From a checkpoint of a small mixture-of-experts model trained on Wikipedia: 480 SwiGLU neurons an expert.
Below are experts of layer 5 (counted from 0) of a mixture-of-experts language model. Rows are named router (the router's row for the expert), gate (a neuron's input weights, with its number), up (a neuron's input weights, with its number) and show model dimensions 0-255. Each number is 500 + 25 x the weight over its row's rms, rounded and kept within 0 to 999. Numbers have three digits each.
Before each expert's rows: a language model's description of what the expert responds to. This comes from a sample of Wikipedia text that the model never trained on.

# expert 16
First word pieces of proper names in lists and tables, such as J(elena), Jar(oslaw), Al, San, Fort, Sis(aket).
router:475557462477534477475438470483494431516493448493510535487554498480447499453547511475517501495543505450505469503487480526507515524497489543523493479478515483502538474497507474533486488515501524475517540497509465550539526541521500537457484490492498506474527460497487470521484492542497490498487507534522537467497467510491492485446470506532491529549549486508474515467491527487525481478505490532521543508485491510515500535489483519483501521544509453518499513537529485522527483509494516543535437486484515540529506443517530519487498525501473528531556432517553474493517539497486469463512495469476474528510516492507480513484502497525513530538536539497470477533504503539514494496550475533489519523487469506495495488429515518499497534497485497512485492467471497492500506515470519
gate0:468509531494506532508487504474498480499491501490481499513494439486479500492495507497492496508486532439509482537521498468545465499496476477491481503518466525489525477497559476515500442531505496543477491505488462494497472513523503463490518471547488497458508510476523505497523494531516462534463526476488479468495499511448510483480494446501471480496531473510512496487493523507519497521503451509516504493502439550481466510495496497477475521486509455439486492453504518503489480521524512503481488484525503478538512499464533541517512480503513495504523496498500540504476460520531497485494523523505505507532506480506543508511542520486508513480517500503516502476505508519473513544503513534482462539492569563491490501481451490483535520488555555501534481451492502489496508483480495
up0:490519520481497511524466485468530482506500506493505498544479470502511506494501545493492490505485481461475509460499489488535495508496509483461515531520426514544509487524499532514484481498456512497485463542546514506488492526497456543498490463494480507456503481523501500535498510502553455502573500498475521465481493441521525465474522487498485513503525453507501540551474493476484489495500527505521472523484515562520492483477444526464477492495490493474506520503482477502489515522536491484509493491481489506508559515478480476542558519499525489516536491502481460519483503507498522488504453506452523482505555481476492516523532472508514443480475524503507506513504474562516494546436510527459477524476498516503497503511482473494469488517526521483531500547516517520518520488464478
gate1:533508493516528490509488458506507476469511503469463499469504505479479500516474507496523507472459491495512564490498514528550538508516498534534500513548471499539459499485462429501453450485487445491530532494536504509540503486503476520469509456533509507514469499540505475507482481512467524520540523512525519483514488519538460471486533510527476500512523516526486524472499464506481468496506462521488540525488494516485514517491492495485507544483481533503475470492439462470512529485495500514515475496459517538472563471457460503444475514493537507505474482534505517504496508470520522512483462516500511512526521492510494524539524500530454459465541482475462506494544453516522493507513503515451478532490536522491495477510491496450520532478486500514519523508535527500511530501503487
up1:496502497522501492555488463489507491538521554453537496493483476482479529503510504508511496520504503524495524571512470470486483512555444547484493425484506507473497443507447474492514454487488502455518438481498506487532513522472532488554500502535530504529443514496454498498489481466491528487529485524537511526471478493475515477484523523511508516504488513552522477518499506532514500491487532500506454476476512556500483457558483493471478496476485489511462494465512487518540504492478536476480466497524522507487533493478561475475460484526511456532514489503468490525477500470528498503486484535521531451505499529496499518531536490506477494479497488480479465488479511488508493470535492500457486520491511500514492496520489482489498468534456482517476494501487487504488488474483515
gate2:482485512518508471528492477479501502492483486497533503446511496485517494502491494503484483478504502497530541518450525507452522501473516543467460482485525509478471503521460518506538491494486480532523537517479518484503484484472467526538497478494481501489516480503478525526498540504498510457520456463514475474467503521470494454505541504511480506479526506494467470515470531530561457552536496504536528506490493529490519534564482509485527502515511508513539483532535500463461538469501520472489475508473499522458556455511491470484468515478499490512504492471491462500542511512505489458498532511506518471501497500447502519532453547484495548506546519505541501530502523486496495504499535536524482478485444458508514441515499498531495462492498475456503487490526500518476544496485493
up2:458476508483503498501481500513508488510488510466507509479525508484485497490495497493501490487498526475508525533498524496483489509460466512483544517500502512487431505546472520506488473493498445488531539542556553510516481494460458503511479466523493544476525474519502536500484524521511538487510486491541494462449523558493504446478483551483490524459535475503482507539466523500515453496504528489524520458460500525508503501516461518494530516452485492501495515502505482521496534471502496547502451524514495518456529485487510518512461516501494492507531474487489457490535472495505531470448555490506496481521514490491520499529471500481479597516511501491509522495465527486502523506471496515475473483468487496516517492514483464526474479456484489439506493499468508510472494493509535
gate3:508510525483491473487468507534496463509512506492480504505534518489500496490492544507500494488518454491493509482483527478502531508481489531508479521519502516527507501539511464485474488449541530529515522511517527498458524458526483521449502550498479529519496514480503491526491461533518481471513492490531513502489496488545515460477496521499486500459506490473467535501475494493496501522471501496519487467519538485479517493488475521470497503476535445493501490479509514536564472481429514529506476495469480578527490508473496517514487474501463549507472504507481507464537531506514477485453507496509475507471511486508500489536541521521473475552464492492500490479545449470510485530486502510453521531492494488499473495480482525508477483473425493469462492456474496482486522515488510
up3:507480515505477488504495514509469516529505543496496493469535508502510527500497511505504500531554548473534494470525496487488526501494466543545510480471527478519499482487494488506486460468552508451524504447513535510502514505498546493507500447518512510470461517532530499487534507489523510476505514506533507531527539514546498527470534517493495496472566503537478505521528498511470472498469492545505521485502541456499495481490500498469497488493514499494504501474525512483499514512528541494518483519544529491497478518486530502466511525526513429456476532453508496508494492510494472528485485518517511487520518484486503464564510487512467531536485490472517485450518536505511480515493480523522515478439517505503491491460502537495476489484479478466488501491477478506509501489443475
gate4:519484484526497480499473540512520480464529512494518495506545472505499504498493499492516517474486558494496464505502501545506511498481479480504516538490497505497483470511521480484463485494525492542481507504480487510524493524529496511493511544505490484453487490473436503497537521530469483492519538483474483520517475488506548485523529510484495565517537501497495496490457454510503478481503503514441477477496491518489531537465519536554493487515520511482534499516503479502546498492520496499493505539449505488484529496520504520461567471447491496505548481479473510500526520503484486468467522531570527556527523498509482487494475544495501466503526473485456536481500512471480529483523486487517516495492484524468511460538494520513522469471535445495517491484484541483492503491516436
up4:495487498479506495507503498489532488496507507501534504502494494508519507517517459499524504491504502490507483490487550528520492501479460514491520531509489501462541501516478510453454492522506509521501504474509479472526492475495505459516524535554522527436450509478458531456521521506440491516494461488485545502496475515498520530502485544474509498498541539475518531475505491525548452556471504494497440489479485510481518573475464508546498451514532506504490506505557527544533513447488526492510552537488532468473487494521507537471523475498475494472492487544494466517531452534491509495460534499475531505479468507484524460478501522502481463475524493453503505488495498495486482489499522539493486474438459512484509513480481493497512520482521471544557460497480465509499495492536461
gate5:486486582494500523501476501519508503517512513481516498495541470495494515489511503514489499529513492545501441516529479527492497499511524469516493429478538497485496466479522495486505552515520499473453515464491531473469499472531516512499502533498481525491540509475466545502466491505497497512438509535480467536468511472504486491489544527485495487502486493479490528503499478510508474521501500504533530523493460467494509471521505501539502473533524508522506470467523497491550500484451486509494493496521580503518499514473521509520495505461473525523509467475545531528496530507471496537492485464589479546469492548506484470496524541505466514477492525495498479474500543480516538454525520508498518538521507500476504494465476549502521495524519435483490491481529491506487510508506510
up5:530533437500503489476487521519501493464497489482503494505459541507507479498503474497496498492487495432509547495493527474542508496508457522488520516476470486495493540479496531512533473484494476480510503520505482546547507509474481503521513492503495457486463500542506462490506519509508497507540478454507504474516484527513531485489522455481486544501536488497522495512556519486496466511508481492487473457520536530494474530488515507512489557470463508488518524488464517470496506511532504524500482520524431500502498499513534443497548491537527502494468496510467504480515526496500497490509504527467502496534514477527474537513492478488480480516514485465512513524493490518517493555480515466489491459482439518504488494526513469493460493484474553515484508504520497484512465507500500
gate6:498522486531479511510520500457488482489494489467505497492484542500512520484553497502506494526476504472446483536476480490502521491472495497519471444478511539544497488481504510441533527472507467474506487481504522513497517512489510510496488520495534516536471516481483479467505482483490543458503470549492513484512455488521498522484527519516480505502454509492506479555485492470511512510480509482509484505518497509550536504508486521509525503506522540536523494508499502492517522499493522519515498490565489476518453474501528437495526566523459469476509494492508465488533463513473552498490480451520523485535496475513517482489515482504502540539480488498478498500490498535522471495501528531500475515517507455507517531497504438502503506515499497546502496469504557539474496487504492
up6:529500511504501525494478475469500526493515516517504502513491529500551505514465520503479500510541537512521529495503479505540498507516486501502500532504527534514489502503474479525449503523479512539495525510535480497460469470492473504488454472480510544472466440500527486500500532505527528513519477495480528477503506520508472519479519513513503491501497461467448511490474549521494521504533526486487503493516472495481539498466520492495474514453523505528437522531481530487546491522531496516520508514481462517483486517514441497501498475516485467491520497519483524540548476518505524494512538483479465515527485538538510498505479527549495500519521502457492457474460450452481495549505513479503494477488475510510490462502493484506524454496505463471462480576476463504506494596542470
gate7:521485493512477511480516474456510489506513466498475507455470472495495486478469532509531524470513516523490480492546484533514494513531486495513504532518509487473469548531540490466497510505536497530538524507506515515550478466470511537547493504522450489489510503506522526495497503482504462524494496519495496456526492483508486478465477460505497502518519489463454472493507508463520501503475524503492475495495503435440483460489510485512498500515514518546478538502526522533537540499472490534533515480488505534482513486479472495504477491511516530482526523545517538498511514509450524474459476453502498488495455516460498485498482517500496479494531503492534503510488447485490471526508469535491497459491521476515500490509488495502534514496487512512514479535491502495474474487442503
up7:483509504465522517514501542540482505496502519526508500506514469507525503510509510486476480507500473463492529521462532486485541488484532483480510450486510500501533482474465491501482484507473503484533480508501452485448495522513479494478486513494532503497510494505454510510476488508459509481503504491469500524490509501486524494520494532461493510465455498554540527512476487507513467496515464495477534499497474551537530493513501512515487498518468491467512449492496495456475453505511495465452512519516526477509497487532525494531533508494493488508489460478535485486493516508516500509512511522478493546490567483510506522488524521501522497466458502490488490481505574514512549472499523481487479538510488531474500503514481486504475501505502501517506499484500494509527525508556464

# expert 1
Narrative verbs and their objects or particles after subjects or "to", such as went, making, rush, him, them, up.
router:527545517458501517525518494499490533473526494503474523516486474526543479521528474484497528532554530514464531522482491511485513491478520486505515502477504479534490498533475478521505477499531513462508493478492486528481509511497498513515473457524541473552541508470492533535506489452506511521422513516495521482506544502528560472516499517525535524449509524470538462531461581509485552521514485495490475492467515484497497508499492509520487499544549514554542470511495478506489479534512527479495483537506477510485520535491455543544491497505517502542494542466546503505504517478459491494546518499502495573491520491523499547506508462497472493510478424462516516531533528515487480522526495516497484504513473525481498483467487499448487514486510534492549478503550499462520474480494511
gate2:535519471507505500524496464504481509496494505529530519515480488541489482531538533507501497517510497487469495517500489496503482478482510529466521515487490489543490522520494503494470469493482549478464499468540511515502489494474494537447526510514522465497461500480531509494497498507474487490472507550455502469499503476494522555484511515537509475481476499470501488478476496465502581537495541504459532507502491503438479490495515494453524521485499498525501473523511541501527542509477457486521531490492532480508464548474499545534496499536540499505514477441511492520515473472528455521487505533506491459462485496503500479464479490497508483497478495469500494523497519502539438497460507493502510473560474510469523524493501492495531518549481488447473502497522475503464502509464510
up2:489506514505498496520493529495493495481512507465501482489564501472530531468470452502472465491498495471503479448506519487461482502542517462485475499476470545510495545475487488483511525519516481537500466521471521518511522500500486495549504505486478438507559542489485467500491492486506469505506505488544484502479506487501494492519435481471494431519532498537492490531515491484492441500495468491538488484518584481520468497490463510474476480483503502499521480533527463467521505524520519541474459540528417462487526485485465460486478498503499501497528508505500499451461472542451574499508485465512528498508496471516534547557511488462484513516514494460510510546510514506514522493514482442514498540493481513540487482480477508498550525497563482510490489468519541536524510525494494
gate3:506476482511508499489469474454482487514488547470488482515500518518471505479543482504524509511474500527500481508504497502510469511474517481497500479501546486520470515478506509538494520504477498465486520479508537486475451529467481441503542499508516482454464467496500512470506532523477477532486525496501517475514474562497549513495478497493510506482512472488512512495487513456521517471493508526518567482465484511502524487474517501443544545515491512537477495449479487495531514478455470500481508568544541493479474486446529513498470477497499425477533461522464508512515472488532441495509486467525519481499519495507524492498480505524523503515464507504458508517443530497494498480507490510511497458496530450495529531523492547475513509512516461532508480474533517503544479479515525
up3:542505517488495501471447499461514503505511520462486502533515513536494516479546482506528495508496462503483520519520482493526464495487515471498470494497538485475492465500474492535492517506499496472448522461516516470468441534483511441530530520514526496473475488517507487429502507495441492507473515461529546520530499520514537515472510497510499507496517524442509470508488521497507513491527524556497529458482505503497513510491480500498486544538475494481514523498492473510497506459457523502526482546532575552471466481440502513527463474507497462476494472479495477479507487508483487526491478474557548476513498519558532506509516486490504498517456504491481485490457531538513506492485481520481516481488523472486465511486502532493496477491487461524475479518537509512549502474503535
gate4:506506508476522483529523526491502513514506501486455492462479490519502508460497499509485481484499513477514526484445466442529507492517475485481552499497481478500470519501460438494499517538488517488452473524508506467496427531473476535484462525485484518481503495536510538522501510512533476513508477491479472459531511477477511457491484501520503489478493471497472458503483469499501516473521522482488474440510483503475452461512479553542526494505562500506522500522518529501521538499491566491509489490475524472509501502444535492532534503485491500496520497502421457523515461489536461528512541489472476469491518510511511483512525496492512503452509519484494481487455542459496532471512527555473511516510535529514490501534461454508492510516522503466462545503527517520527492502521518
up4:517486489502488485519518483436507513559481471513497510505493498489487508460497496516521473484517464504539516501530495501494515499510481451476502509530507509487476478520496469502517551519511493515512439512475482510534567510480493511490485521521450514474497525514522543502518488494567504471487473455528505475477474475509467505502524522558498535513497484482487477486472529511483485509533469477531505508536500485548512517537463559569532473512476537493509518511525466494505495504528496477512518500526531513521507536471486486528508505506541501485413469550492466513504485523494523538482449505518532510440485501515548512512479487532498467484526498511520489514422499544543545495516483511559492505509562512509496497504525468539506516518515537554448513519514523506512522488498456
gate5:481479498509513499494536459496535495491509537445495500465522498525525507457461507500502465496503538520497509446494482516498513508526548543488509573534501467546507449529514479520474456487497519483444539495478561511501513471479478489544524489506561483542478492497551483562503508470474531483519547531524540531514510443510529471485499492498498447502451536517512468487522489500496472464526476514471477492467492489462521477515514471517517465491469530535516509537481493492508459487550509494500429496539503498465445499498509521509501463486497485523533535478435520535444490508517497514517519497494574455518532475497515496537481467505469484496500510472517504503503511553502526505473502498493481482500490512497504486524484505495473491491472458483488487520515490491493472495493475
up5:490480546513494511530465526494455510517487447537508506531508522463458489482524521510498513425492476501512520506541504469503522503512470469527513453448478534499504520469505490523540491489498491526499469533494499510526480558536518520517473516538436478487554497479485519482501492497507482516490419458486478499507479530508483496524484487528503546525514466511499501534480482505516482460495493491493490484527505501514491535513455498516523529527469509438492480434507503530471575503451521497474527509471514519517553440519501503533494516488512475497504497475499503489540494505472473524498509488471443508442456514523470507453490482494516498503493495489500493462499507487519505464526495478483531496461491505456500522509556506516514489510508476456470499493478499494480503474491489
gate6:523479527490494492524502489465498488524514519511509507490504501530457501494498484516515471510511524507465499494515508495500491465511513445525550496498471532447509508497514512472437528488517515484508457514486497451492455485523505494522475478517469504462483498494492535488495516497494511525550528502503459551510483486527510465472595526468492456490524481533519507529522477534502485474506461511496534461508516478517534491510516527486485514527482487498543521512434485531507498484522494442509482519516494500507517495493500526518487527510498511532486489510515478538485521528485481519480494511464457515500487496533482512522536472505512510487508506487464514496465476506465483559467535464493512459535485453532495499506484455479474527476489524489483479513468512494503497484478519
up6:507512496510458529493484550525513516483492490497507469527476521493562502527506480493520499523501477517558475483484478496528501520494466546473487470487509504529505504479517509529535493492477505505493553459528512519539522516516502499481475527487498510516531485517532480516513499497501505456461477471523518452505522530479498529534446496562496520502484484466477511508482524465504515536476532500495459539508484515518508513478474492524510490490524527468439491488530515467506512482487550544493514467500534434526497492492513491495511504492470489469502545515487505495515456524494519524519531510551504501494529482481544488515493510501516488498505511489569488505512496476514532436505469537505460523480499525494517492514512555533513453525504512499536516496514531519513481499518489
gate7:510521506538500476506514509497496478535522519533492502500464509512480484474515478526491464449518468501464523499411507512451502494465479509511501513463496502476495556482569507515509487492477497533485553502542515445470500508528449537516525521500513564448463511531475479501490490477471484511482521488529527469527544519512491515466502471553491487451477472478471538501463471509469554529466440484479485537492484474505470500509522487477501495470483534464478527511508468481559509499481548474526481474524488479468461448494486481503508481525503501521484469506482482502494507497511492513520492489519498469471503507499535509543530517527489564466496501519503483511509489503500560463484487483467488500511493504528507504518496495464486547493519462493530473540487471478521461463496495
up7:511520543528490528480505521479467472504522512536472494524496489537483506520502492511488489479517493494448503519486511510507498497486463497494508532462479540472490510496526524489475472510493488505489524522535473493519499519483487531501509487487533543521466539494505514498488505472490469513483511525489525496522543510511498500530483492501506489511512501456502542501471480481469533532502463509445503515530489497475545506499514503533477492498517551493483514478488497440530530507496546465491509468562472472451477493526497503523500517501537514512465544514488466491461527511481536531505500514486489501498464539513537476486542500524505572534471512448482507539525491487522505475471508495457522508533510529513495481531500488461452554479527440510522489552510439481502489495506501
gate8:509514476483507451485487503502495481486513489533530490472508535489475527498543512528501455505525438508478517523460479456499522480493491477525535492508487469547492531508528471525489497517497512483489521513542525459492469520511503458464521499554540471466497502529516517459489495500485534484499496476536471480499504473527531510492533518487495482468471487484502513463480506464472519548450490479465486465480496502506529488487507489492517527553480480509510497507491484506447562477467456511497449484534538505505500479462470501518462445526497507506488439466502488511539517504526447537498479463507530513491466506485487534490489465508532461500509510544526503491474519477508482503482494490509514461483540524482513508481465508459561509525442462496529487529512488471494486457520511
up8:511501461489514482504491478515494490522513478543558490458526534479477523518528511520485461503536459514495488495466494478498500482506500489506549506530460507539516505474526465543501495548493508504492520520522548460528480527510511485440529486532576495482498505523498489481498504500492494522487501480509475490506475491520535484483538494509488500489468470473521510480493505469501517553468508465497486488476466478531497464488539476504500540529481454517506506455519482519447538506498465479496448468518552507504480422491458491505473502498516469518512463448506519524530526501518456534495507500507530504506503514492453533466495481497537444509523508526534451497487488486481487517508509460534506467482516485462492471489466489467538486531447469473522469523514535500504510482524502
gate9:471463490498491518463534537499474482468511538495506501463496479489483494515532498510508503488505498481528489518517473507449525500481519511496543520489481510530460464532522516506491510503485520519493488471512496575493484487483510474531489496480520494529490461509548484467520512501525522556482543507490519512478510531445494521561526485474502466548523531432524481495463518517506463510463515493462512489521519526489522512476533501465488473511471544500456471467504475506500493471506474462474490537550436476500497461499503517516511440481454498495533490454463513500478512475505515534487518478483514478532483521509472524457519530496489501542506500509442488514484524515452508500492526508501442483529520485460551538526508494472551481477511534485539485522505459478514498503514511
up9:510532499511508503489488498477509505468490514500511488451503478493499520460503526486477500471464486492486513477459502520538489497507460520509478539480485536486478530495516504534519494489484461499464506510510515462510495503498487515484510448506467542481480534523449514515510510502497486510499433493509514496454545505512514522467486499478497513494508470541454475533518478467468473506521464521526499498497480502502501458509460496545530538534503535512512489475529519472495499512492504548488487436519521508500523519482483510492534513517490490491491516490523484507493495487495503437529508488547513503503484471490549479488500497511520522551505490497521526504505498500525538476452492527502527498472487532524512476485525510504508567467541474495543460498548476478507498503521542

# expert 11
Participles and prepositions after is/was/are in descriptive prose, such as located, based, constructed in, carried on.
router:516486515506470517486512476540496497466543551520484514543459472542516475578549520490510483531509499504470546537496496470492474452489535466502501515512509498531474511530486532496450484514535526524473477465518473514498487461486484485465506495542536523539493469479525505538485477488461515492447522489490479521500508500499526535518481504517534536475488515494523519477459505481496565523454513487455496514493499542491500471530511475455519496538514524549494482492449477533518469521484482475476471527520506506499512508479521527498458488524496445504512488433519502533525473463502463539539479485509517530491472506521489502466469492493513479501493475487467483538464534484489499473471499555511467495560510527498498518490501523481516503502524505452518466532556487445531528493468474
gate2:483497487483506478522495460490492519479494510547499500484491491523482509495482521492535489548486499556509522521507457477508490508504487471531527475486470475495522539530501499514472468535534488523523476495517501458503472511500497492498485515493487470510489469434487488447497488497497510508507504511476494518529516495461535525499515561489507540526492489454463512478496470537468497493529508498538476549506490454516508474509481486488512441444507523489473518558485446484514522442496524465505524486481540546579533456469494495519476500491480527508463481462504480491534512518513488503501429533439472516477498515529419527500481458526503502482483512464500521493458517511554487566448534493506501448508494513497502502522533527522523517476469467485513519507476491503493480469471512
up2:441499509492498507501507484505499507483490505478536445481481500521529496487520531499519547487460505438498495515476483499514512472443521478501497500495483463430515505519522519501468472484522508497476506417484493478525500499459492514527466520539533469500551499481503526491525486495453477530486519518515506486509475522481478505504516522526505474468531515490527479495465476495478525460525472476501506515455461507513460543492508506484495484500446537498507454536515479441512504511485522509541556513450475526465514491478549510533499554551483528489505512473469495474500495493521501553514445531501497480482537423471448498515538500496475528512465491452490474505482504510562496499499491464511541525501468547503502498492531472485487485506521495445515534457473525524499519471523509
gate3:509522527511500528509524458510484516524484522505479509465492478479479471512485518501493498488479505480493522502487512514513528488488487478521508474489509550505521455514471445530539530506540494490501453488533506481512478527475525482526479472516457485518507522452532486532525485511489507513520488521526510469501508492502491529461468504488508466473488471517484479498478466467470503524535546500548448484515520490445520546514551481497467458528537540503495520499503532494465498520559507467484517499510485513484503483509488519569520492499473544468502478467535517481506526492463479522566482519510515459451490475481526468513538446530494488510481501510527475498483512534466523515492452515537492542515479526509534469539491455478484488534549500462518534513542493526480491492525478
up3:509465488484529478473471551537519502478529485477531491510532492506548527496521521498517501493486487499486488533511493475528480516519526531480479496477454478534494522461539517489475507483482521499455521534449486535473495527492525498475522492471541505503431477523466519491472516504494535492519489488468467535468452521484505488525561478472502501537522499486504511496513511513532504512488514527466541489519470513507509459497491523484513506476499463506498502492475479482509484471490500524481510473504514468516499515517513478487502513483507464497488487451449469504493481530529528498427531514505537486565486499525503552487460504522537478528512503507450524522485489480526480491518532504480514473480513483473504519518493553515514486458483483493513462482483495486500521506490490
gate4:518484500501460488462528458492507510482507510489488485503454508478487496466511482508489440464537502527532498478469463484503526486469464457495507434496436432534526461462493499504497499512510486474497540497486474526509474471469497471531506520540498500473466529485505496488502484477482498467484498526480526496518487506492535498519453456500502473535485433485494489501476519519491486504469464503487487493467513526499471525517455552492480508481523509485501507486525502504530480470552481517483473493472490480498507490517526555506507482451522478497517492511489477453493534532519538520525502465510485510473538502513508529470524514517511469471546496496543510539502500487539505496516491509512455513493462509520543518510496552499532520459483493465521498499502514528472548505516489
up4:530520506531532490461515471473497489486517498492473510489498497442478478462512516513501487489502505498536450496493476502488492497481464472508484491509498488558540516478482491522526495523469499513475506537496455510503508510478497511520480487531529560513518511491467436505556537477481491502473486493551485477463498480490504557499462519496497486560479514477486512542493514529446523497453554519533501458474511468467486474539498467540465522484487492534512530479514500533509517544479493514467506471478496504497523493523462519532571480473488468479521504494482520468510492502455494508498472476553455522473474516488500492501512485515551495481506500454506476506509520519535532488516506534525502463497487499524466547507496516471528514441512484505498504521509496463449493505470515
gate5:480494456486505463482515494527517477471496543531497496547468519527500475511545478497479545512451494490456520525502461477527491479467496541498503463521464492506534529474518530535512449471504509515467511509505481478534488514544500541453542533489505511517499486532492494499497490482461505486512545513528484522503532516533481552484492533529496492481490543463527503462517453470550540502500515464470486533519508493450495499495501507481515506519495481441505536489496516478473505516505508501503441498503497494522504487512540501531473482474494557499511524466502451518530496509495481469519482582503479544510538477497473512517511528496502548519452501448444492495482495501487494518501509520515518508503523490482504532473533532518513476481484490514518484470447498521465496452442511
up5:515509538511472553489483540529533487526512458459512514520498470487504508499498475501484499496542501511505479473532532526492488513482497469474520503512464520511529462519456470507490540473521527536508513469521506524472510484461549473532505510503491495455529529505522519492502502490523478516477521459512516561543479522493499479489498487518505481460527484482510525499483507553512499506469513539522495492514520493508554529487473518510454528467504537498484440521455501473478525513480469483495522508487503499471479528481479520509489572578484488540482488526523510525490493544476497487514531470550529468486578456491538471529501509512546517503554512525495492464550506509464509498504522500479492494504478501540483537522522495517534513465471520521485502497509522501501505556569518
gate6:487492500510495487493505470460510484477512505504484471438495497535538539517482461505516496534465539472493504523474469470553514499486436525473523457481455503520514497496470519502504475483531534514498492505505501512551462503515495520504477427507514534485450532533500474479477542479494528482510553464528481475510477561478541492450522482492491481499518494499534471512524486516521486497504469536478505499510451514498537467511492492472502512501511520476511460509513493503515460482507530512499524457537524481523514508480502455504485557488490489531452484516551516479526507488458502467475517515506487521479475451494516551431448527449484511540511500490515544482548480485516521485501506420529504479525536500498484507493493450464481509521497490455514490471455488535466492516492461
up6:516497533529544424462506491479463500505498522499546485456537501569527500511544475510521466510492519492525535543479459472511485505507500484511508517513452507495480477516503508504482495527502545524505490505487481522500504505502507427469440468501511523552498473467504501483534540475539512487535491470458469492456500498516539464505509474484499485526494483481496514481519532501503468516530492514493561484496484519473535517481493520509484467518478511564491490522503506490515488518494504497469515494517502508488507481490492465494500492508507511504477478492498505429507497533473478476465481497506499551478478505471470550410539465510479504517513502452535496531526488469520504466510483477536499516543491554508516484490536498505530538525502496489487477469533489512492492506447559
gate7:472505525515473519562535522539475488520535519478481493524454516512493478518527511491529491457493499492494513546507474504509517504487508508518509495511523470503494499535527507558490451469485518488466539514518515525557546531454531477490501496483510509469525510490489512493533468512461485534505514534475511513492523483555490516528530532542506508472517502562525488508471501473517476517529499491485489509493550504507496518495493555482501468464513517467494489529500500436480532485512507515505470540492508487497514479475509490483499455478478526474486524509485484480489483499495507479542509512478491490535516523479492486534549524500515538480481494496527483441524508513439492500439534514550523508509508455462492500535505466511514473481489519522484494462494523532490478454479532
up7:505493502523489517515559468507547515514497508483478490516521487481481504512530503497492492444475534498529495479490476508548541496526501477517484523441505483476476478522508499515543511497487506517482476530510482473519524514491520483470517510483525507508510565459490491508479564498495496507497486528450546506480490494480476489559516514508496467447500491537525466488478479491517501468524482479511472508504515536515500536463502520484477509487539460431504508501490478468486544506492479554510473516490491480513554454490481510525495513487503475510525520507424503494488454493506472505514503500488507472514508513474473482483474535499528499485511477478499502464487505528453545509453503517528528531490510485455503489517532483515517483447532497479499501494523510498490525468495577
gate8:500526443482484497520463497480518505503504478499497493470489547509531488503491532501517494505509480479472531521502470450470500519482518511493512476538495486523479481522512519537490497500491479440542497472495478496521507478450500465507500461477526513471493489488471448481512485484501515496519500486523473553506503516495468532494496484476491539502500483538512563533546472510480504460523496484535532527529526532510494509514504505524500514488529494487487522503496533536487516505448486513515547488497519497456513510490450516509483484521494530479499473480444502502496527477501508462537493505486518547505520500537499447426511467495467528482505513499487541473488515546502471464460473469547510468487517581529518533499453451526526521530533470515508490501503500511481480474503507
up8:500482507492471525495489484472518503482525534508493492522493478534498493513545515494480475522476493497482502501503521492488535461523475484500512470458496477474480519498490448531491480481504478477549545516503469510555479521530490522514448464509525457511470530471521458481503497500511529482511465518554474460456518497526498497532512490445506498501488507487486494494514455488490523515482508496452496505497525514487482500517476460468518473501551458533525511478521506504485516506476539458459482511545435495513488476506483494509490521538442497514558490475474454542494534469525509474516514521502498497489532519498522569507517507504505510506503499515548472513495477484440523478533473513502507522477462485445434500521511493497507531492475496485488487469476502498523464488507482
gate9:469486497516484526456503498499466498478525534507524480488438497520502510488505544496506513478505476506528464524534456500497524464471488526512509488464520504512485481489509465482533497488534522500523509481485495482507500530498507496456517418479498478506475492470516488525456495494543523463502490496460481508482477513505472501496547527497498485479547464508490547513496503494521504489465537507466468508484520534494550460514516507494561526526473517530490515505460451465476490484463506480460494526449493484531521488508468520498525510478492473463493498520502486474496484494544485488526520498504488493533516494476529501500474489523496521481515496490501526492492468464452477499502488501563516481520495517546495479509528488556482499494490484453504506494556504482450518550484480
up9:472489500484495526453531506465448505494530531511553479473460497524499503520521532505523528526510418491485489532482476496482497488478485521505548507489511497544494518503489465552498487497513525587475497478484523478498503515513484511493499471491512541487512512449536487518515519476494577453505537471467479501517522520505481522490557519531511495492541495516493522526496520465525481465497530519503482511495486502476502473504488513480571493505497519487526539492500459444473476445454492494475467500473494543531491505483516503498494496488492514486475499536466453463523532469493517471511479514465472470503504486455508507493502533493499506523497498553505466501499505487435480421492467498541538504513497496517504485485529492524464517462489497473508508475482521482491524520469495